config = dict(
    n_experts=12,
    experts_per_token=1,
    d_shared_expert=0,
    activation='swiglu',
    balance_bias=False,
    norm_eps=1e-06,
)
Below are experts of layer 6 (counted from 0) of a mixture-of-experts language model. Rows are named router (the router's row for the expert), gate (a neuron's input weights, with its number), up (a neuron's input weights, with its number), down (a neuron's output weights, with its number) and show model dimensions 128-191. Each number is 200 + 40 x the weight over its row's rms, rounded and kept within 0 to 999.
After each expert's rows: "gets" lists some tokens that make up at least twice as much of what it gets as of all text. This comes from a sample of Wikipedia text that the model never trained on. Tokens count by the router's weight.

# expert 4
router,276,217,191,164,203,266,219,198,250,204,115,228,201,131,218,162,207,254,267,234,242,207,159,125,235,179,167,278,231,154,192,245,257,198,194,200,218,228,230,157,171,244,178,199,185,253,217,225,238,222,259,169,213,172,210,191,176,197,310,256,203,150,265,240
gate6,191,173,183,173,255,202,200,135,214,203,228,221,171,195,255,229,143,219,249,228,247,161,203,250,191,188,194,202,170,223,228,221,239,199,145,149,236,204,260,163,164,212,174,129,239,183,181,273,275,193,248,187,225,235,127,279,271,170,248,250,218,222,202,210
up6,191,198,225,213,139,253,260,198,107,198,184,189,269,126,250,239,213,251,165,157,238,194,215,187,285,198,192,174,250,258,184,202,138,172,199,197,152,235,144,172,191,204,247,132,134,305,161,264,207,218,198,172,177,139,229,216,196,177,233,192,243,177,130,165
down6,199,124,222,169,220,191,181,154,121,146,155,221,214,274,198,231,195,200,231,178,137,194,223,190,116,163,257,200,195,216,196,168,230,153,172,202,230,114,208,152,217,210,247,188,146,247,210,150,108,222,152,183,240,154,195,186,193,176,143,191,142,193,199,170
gate7,212,190,170,197,180,179,161,213,111,170,172,220,181,217,236,217,199,170,219,164,108,147,211,216,191,256,173,194,225,197,235,146,163,170,191,143,283,174,218,239,179,240,192,193,218,147,247,173,226,110,198,162,167,222,228,150,212,232,135,209,220,238,250,229
up7,145,240,199,255,233,207,190,260,219,189,179,157,169,285,253,177,182,165,180,216,234,187,231,163,173,228,243,264,245,217,193,178,162,197,261,282,121,194,234,140,152,230,170,150,179,206,198,200,259,217,213,162,173,157,193,248,135,165,198,188,263,125,148,147
down7,220,222,270,253,270,207,207,173,223,264,269,153,217,236,181,210,246,166,166,193,190,237,181,157,168,237,269,142,255,266,218,158,181,215,226,180,170,268,140,222,261,162,176,201,222,247,148,243,159,204,177,259,231,203,240,180,211,167,266,145,223,232,228,135
gets: "0", "1", "4", "3", "5", "2"

# expert 6
router,179,105,222,211,219,195,155,215,157,109,158,200,222,219,227,204,214,231,199,219,188,228,201,294,86,255,231,211,188,233,282,138,202,200,194,219,261,164,142,219,215,202,209,259,174,185,279,192,155,147,159,261,262,188,244,185,177,177,152,282,236,222,149,161
gate6,155,166,242,219,202,209,221,259,166,216,151,214,297,136,162,191,163,254,254,224,161,208,134,237,204,171,180,198,223,183,171,200,246,189,166,244,196,187,123,211,231,187,213,119,126,210,182,195,280,222,194,148,221,235,222,202,160,141,171,203,231,221,269,233
up6,127,193,266,217,189,154,163,219,127,198,145,157,297,156,181,190,205,296,256,157,302,221,145,281,240,102,162,159,121,193,188,239,294,191,221,222,171,190,212,176,175,179,127,148,198,210,205,241,144,131,209,230,179,253,201,221,133,204,133,193,236,198,257,166
down6,168,263,237,185,234,252,167,256,248,249,140,252,201,297,214,223,197,182,213,151,166,222,206,115,200,126,282,198,190,161,235,165,218,217,218,210,175,193,145,226,118,201,200,229,184,187,210,122,211,232,194,203,177,170,249,228,226,216,197,229,275,201,132,244
gate7,247,231,161,268,182,168,277,194,187,221,226,166,183,271,200,150,220,182,196,278,274,159,182,289,144,221,181,174,219,243,227,131,205,233,223,208,226,257,194,149,205,227,197,113,236,186,156,227,211,191,168,229,211,200,219,198,215,89,255,198,202,216,181,158
up7,196,191,134,260,184,177,167,57,165,222,191,185,163,259,122,143,186,220,173,181,207,185,253,189,146,192,260,173,242,173,225,190,163,211,200,253,237,218,235,157,184,180,258,243,204,257,180,211,166,122,151,248,175,223,262,189,246,167,231,274,208,181,202,187
down7,174,195,160,207,192,212,203,140,189,133,175,219,197,181,164,238,116,183,115,179,197,217,196,203,165,135,245,177,282,209,220,142,166,146,293,233,190,197,230,213,229,182,228,145,224,176,229,168,201,215,152,237,157,160,236,227,213,144,112,162,219,200,250,236
gets: "- ", "| ", ": ", ", ", "\n\n", ". "

# expert 3
router,184,285,202,170,218,204,217,218,205,283,177,196,254,105,181,263,267,251,123,157,214,154,254,167,272,164,209,215,206,240,190,221,226,209,221,249,170,192,285,229,213,220,162,187,141,197,131,151,224,260,165,252,123,185,170,184,255,168,205,177,156,134,167,228
gate6,200,208,250,130,227,215,184,199,110,231,212,136,208,198,267,213,170,219,197,179,232,188,181,169,183,176,282,152,201,205,123,163,205,169,220,207,126,250,150,205,235,256,145,229,135,151,196,247,194,200,124,172,196,180,188,261,290,191,200,210,198,180,229,163
up6,200,243,207,180,175,165,178,168,115,268,200,222,252,234,165,215,230,226,208,273,202,187,215,173,177,183,215,202,157,197,149,168,244,172,181,174,217,240,228,204,193,182,262,194,152,208,196,284,241,211,209,177,251,240,156,209,257,174,165,219,214,205,240,168
down6,186,187,222,227,228,189,269,179,185,195,118,195,163,165,214,221,211,233,142,269,221,224,267,153,232,162,291,141,115,248,169,169,199,177,204,168,213,212,231,138,194,262,166,172,192,290,186,250,259,235,175,223,224,173,226,157,207,191,239,229,219,152,129,191
gate7,132,184,214,183,199,189,184,138,252,220,230,138,196,185,243,225,143,171,201,200,207,241,193,237,163,156,230,222,267,168,256,170,171,169,192,296,223,234,231,128,160,186,167,226,235,228,130,240,141,227,156,138,147,191,194,164,217,149,182,206,170,162,270,191
up7,115,246,116,183,197,271,217,212,189,241,175,195,301,197,191,172,222,273,187,210,208,155,164,248,234,137,220,193,185,188,193,212,225,209,135,183,243,229,311,266,198,305,260,252,160,179,179,249,181,158,196,115,187,255,178,223,203,246,102,133,127,189,263,224
down7,233,220,164,231,193,301,269,127,178,232,258,153,233,162,225,178,233,240,159,191,275,228,182,264,234,163,145,198,232,146,260,158,240,211,219,266,285,226,230,161,219,224,206,167,127,223,210,195,213,210,199,188,154,223,192,197,210,150,249,246,152,186,196,152
gets: "\n", "\n\n", " ", "% ", "|", "=="

# expert 5
router,190,146,209,195,124,166,246,192,165,168,182,195,172,130,144,210,201,143,207,235,234,262,239,194,206,259,210,188,256,127,173,210,205,157,227,134,135,270,215,265,178,198,166,177,222,205,222,187,161,157,175,262,197,221,132,186,232,199,238,171,151,188,178,114
gate6,203,200,206,211,208,178,187,143,125,190,227,205,212,225,220,131,156,232,164,181,276,214,223,188,180,234,210,228,152,198,212,251,244,266,197,216,221,230,205,234,226,231,229,215,232,261,159,122,113,195,203,176,203,179,186,173,303,142,208,187,245,250,221,207
up6,180,132,242,252,190,238,215,173,146,169,213,211,171,141,199,135,167,256,163,228,254,231,173,186,188,241,203,239,153,137,187,235,173,222,234,196,203,196,204,234,194,193,201,174,109,205,221,199,230,165,167,167,190,147,199,187,257,137,218,150,193,281,157,143
down6,195,203,223,197,211,39,175,225,247,149,223,282,145,242,225,176,193,194,159,269,165,153,193,229,190,236,227,145,101,247,182,282,145,147,248,172,199,163,193,249,191,234,159,229,193,196,184,231,244,207,176,211,155,271,232,212,184,288,225,132,208,179,258,128
gate7,258,144,256,94,264,158,213,246,196,162,135,156,163,154,112,252,242,177,234,255,148,160,169,200,214,252,166,232,172,203,150,193,210,161,192,229,227,217,218,262,244,242,160,112,215,204,233,131,171,251,187,157,231,207,200,225,182,192,200,225,137,86,182,205
up7,180,222,166,303,133,252,175,143,244,234,197,135,167,154,284,232,191,164,173,155,279,263,159,186,179,173,220,134,158,146,211,225,158,132,151,188,229,164,136,165,180,183,173,234,230,226,237,304,273,154,220,207,184,146,221,194,213,260,196,209,208,191,261,250
down7,217,132,174,173,204,199,157,182,188,213,156,199,213,200,245,210,211,200,232,242,73,176,248,209,234,293,182,216,285,193,188,173,168,196,176,155,176,242,218,210,201,255,159,145,271,264,245,161,151,244,193,168,227,193,217,250,241,182,142,176,109,171,132,191
gets: "the ", "a ", "The ", "an ", "his ", "s "

# expert 2
router,197,220,130,213,174,140,141,164,178,235,173,190,223,194,145,113,179,102,186,182,180,193,177,176,168,192,171,249,172,239,190,148,173,232,170,281,131,172,192,238,235,162,218,253,219,130,203,241,204,192,242,206,174,214,232,129,144,187,165,103,281,176,255,245
gate6,172,184,173,179,262,196,179,288,240,141,209,160,200,165,227,118,269,217,142,166,119,223,225,216,140,170,216,113,248,176,144,193,227,213,212,180,220,170,138,170,176,192,219,191,177,155,214,175,182,157,223,228,145,254,219,219,164,237,196,234,172,167,230,200
up6,226,182,46,205,235,142,192,212,187,164,208,171,145,278,185,242,164,307,270,143,170,210,176,238,142,242,192,189,216,163,232,193,165,156,194,205,204,203,205,211,208,222,159,242,234,181,180,207,215,166,163,187,193,201,179,225,199,166,129,178,179,194,186,207
down6,205,196,248,218,166,171,250,135,205,146,221,191,181,161,190,255,195,211,160,262,247,321,194,140,198,275,219,188,177,176,178,167,256,245,202,259,198,225,226,225,177,197,173,144,173,192,210,305,245,239,252,196,182,195,193,245,163,179,247,239,301,137,161,223
gate7,245,162,205,207,177,252,179,127,241,190,175,205,242,214,182,195,201,169,231,222,91,115,179,148,186,179,188,241,120,233,241,167,241,262,177,165,229,186,161,195,157,165,192,244,171,106,205,206,187,212,191,147,285,237,204,172,221,158,159,174,183,191,164,209
up7,228,124,171,235,160,171,164,181,182,186,229,216,235,150,107,183,260,271,239,166,247,256,197,254,188,171,169,195,196,191,183,185,189,177,192,164,184,208,239,121,258,248,154,219,191,202,262,185,241,186,174,96,201,229,241,253,228,214,224,220,236,220,228,301
down7,212,184,226,181,188,254,179,258,192,175,168,149,215,196,186,182,225,186,221,207,217,259,197,178,227,161,219,161,185,164,257,191,192,206,212,99,203,226,179,218,195,271,184,182,170,206,182,265,179,261,227,186,185,186,236,220,207,99,175,197,166,171,231,221
gets: ", ", "of ", "(", "de ", "The ", "\" "

# expert 10
router,188,225,172,194,185,208,153,134,253,112,272,158,222,250,136,228,248,213,197,185,202,275,172,204,145,149,181,127,199,183,197,234,227,245,176,229,211,228,184,163,239,191,235,212,134,153,180,198,245,154,266,149,153,153,180,242,221,226,238,197,210,181,233,219
gate6,223,140,147,155,141,230,221,168,197,204,181,204,198,177,218,168,152,264,146,133,177,187,250,187,187,224,154,202,161,167,196,218,196,259,134,256,161,241,214,176,152,162,255,228,254,216,209,143,184,249,193,200,134,180,175,195,224,208,238,261,172,186,178,234
up6,150,224,273,228,256,153,212,304,120,271,236,263,179,230,205,184,310,203,132,177,176,182,206,221,248,178,185,160,252,208,240,207,212,177,176,175,244,172,180,187,244,230,230,176,188,183,196,232,204,177,165,177,226,134,154,251,110,206,194,241,257,244,159,299
down6,111,170,153,220,182,296,213,182,216,164,117,141,113,198,206,270,170,264,189,257,263,217,264,178,181,205,260,242,159,248,233,237,202,229,113,174,185,241,187,186,185,213,149,214,167,198,183,112,186,196,162,176,161,192,204,140,137,232,159,153,151,180,187,250
gate7,215,182,167,217,205,203,213,179,225,125,193,216,304,93,139,216,140,210,171,113,267,167,135,198,181,220,192,144,237,143,245,159,182,200,247,207,201,219,220,192,144,231,204,168,201,142,144,148,188,249,184,185,145,235,145,198,262,151,148,245,159,203,219,286
up7,251,144,151,204,158,230,266,138,220,110,245,211,258,87,165,222,200,241,213,120,229,209,152,194,192,219,161,137,253,164,224,209,218,225,247,206,232,227,209,284,207,254,181,195,190,190,158,197,180,262,189,206,160,280,171,205,255,184,129,210,221,208,245,276
down7,183,185,153,146,209,212,133,242,212,136,209,216,139,231,205,168,248,209,197,212,251,129,229,237,152,237,169,167,208,274,132,247,107,208,174,179,185,149,216,172,288,218,193,203,212,204,205,253,199,209,212,185,246,153,152,163,169,197,217,185,232,208,213,277
gets: "and ", "he ", "He ", "which ", "who ", "that "

# expert 1
router,210,209,243,178,182,213,134,217,244,181,192,254,203,265,194,235,156,193,228,209,259,205,231,210,195,212,190,113,213,193,168,141,189,208,201,226,227,182,228,179,170,149,178,185,254,241,146,195,131,250,220,207,244,246,243,172,120,189,141,136,165,214,205,235
gate6,209,228,211,253,183,226,197,216,201,275,262,212,242,173,194,222,122,188,268,190,268,181,182,166,153,187,202,173,231,183,139,152,249,155,136,200,193,132,157,232,148,172,271,191,245,162,171,244,266,132,198,224,182,247,186,158,169,200,272,189,177,171,180,235
up6,272,221,141,173,220,216,137,285,241,197,239,212,161,225,256,203,171,197,252,195,179,224,173,205,174,225,142,132,130,225,271,169,247,216,198,231,93,133,203,175,225,215,232,156,260,175,231,172,220,195,193,196,173,169,204,164,193,135,164,162,163,215,198,199
down6,174,134,229,177,147,187,193,248,164,276,154,197,215,90,211,201,254,155,203,173,196,254,250,161,107,179,191,290,239,200,185,211,195,167,197,155,200,264,168,149,188,213,151,185,204,216,199,132,328,199,141,223,256,211,208,167,209,140,170,190,237,227,154,276
gate7,154,175,216,211,196,179,199,220,156,229,161,325,168,94,187,179,169,169,225,227,172,211,224,227,148,135,290,232,241,216,183,232,143,228,202,112,200,200,210,244,217,217,152,185,128,184,154,192,201,170,214,260,192,188,179,235,313,201,189,188,194,116,226,212
up7,254,246,178,188,172,154,185,194,173,211,256,143,116,207,223,252,221,167,227,172,237,213,246,183,227,282,266,160,218,262,207,258,225,174,169,200,254,191,130,169,177,238,232,245,268,176,241,258,166,179,186,213,275,223,250,159,189,136,250,252,243,216,129,153
down7,174,125,190,222,238,177,137,161,230,202,217,158,204,177,207,211,226,237,277,261,200,219,260,193,145,211,234,128,187,222,219,127,241,169,133,209,235,175,203,206,249,97,154,183,158,244,169,153,134,170,157,252,225,197,230,199,162,181,189,196,242,162,177,209
gets: "| ", ".", "201", "200", ",", "202"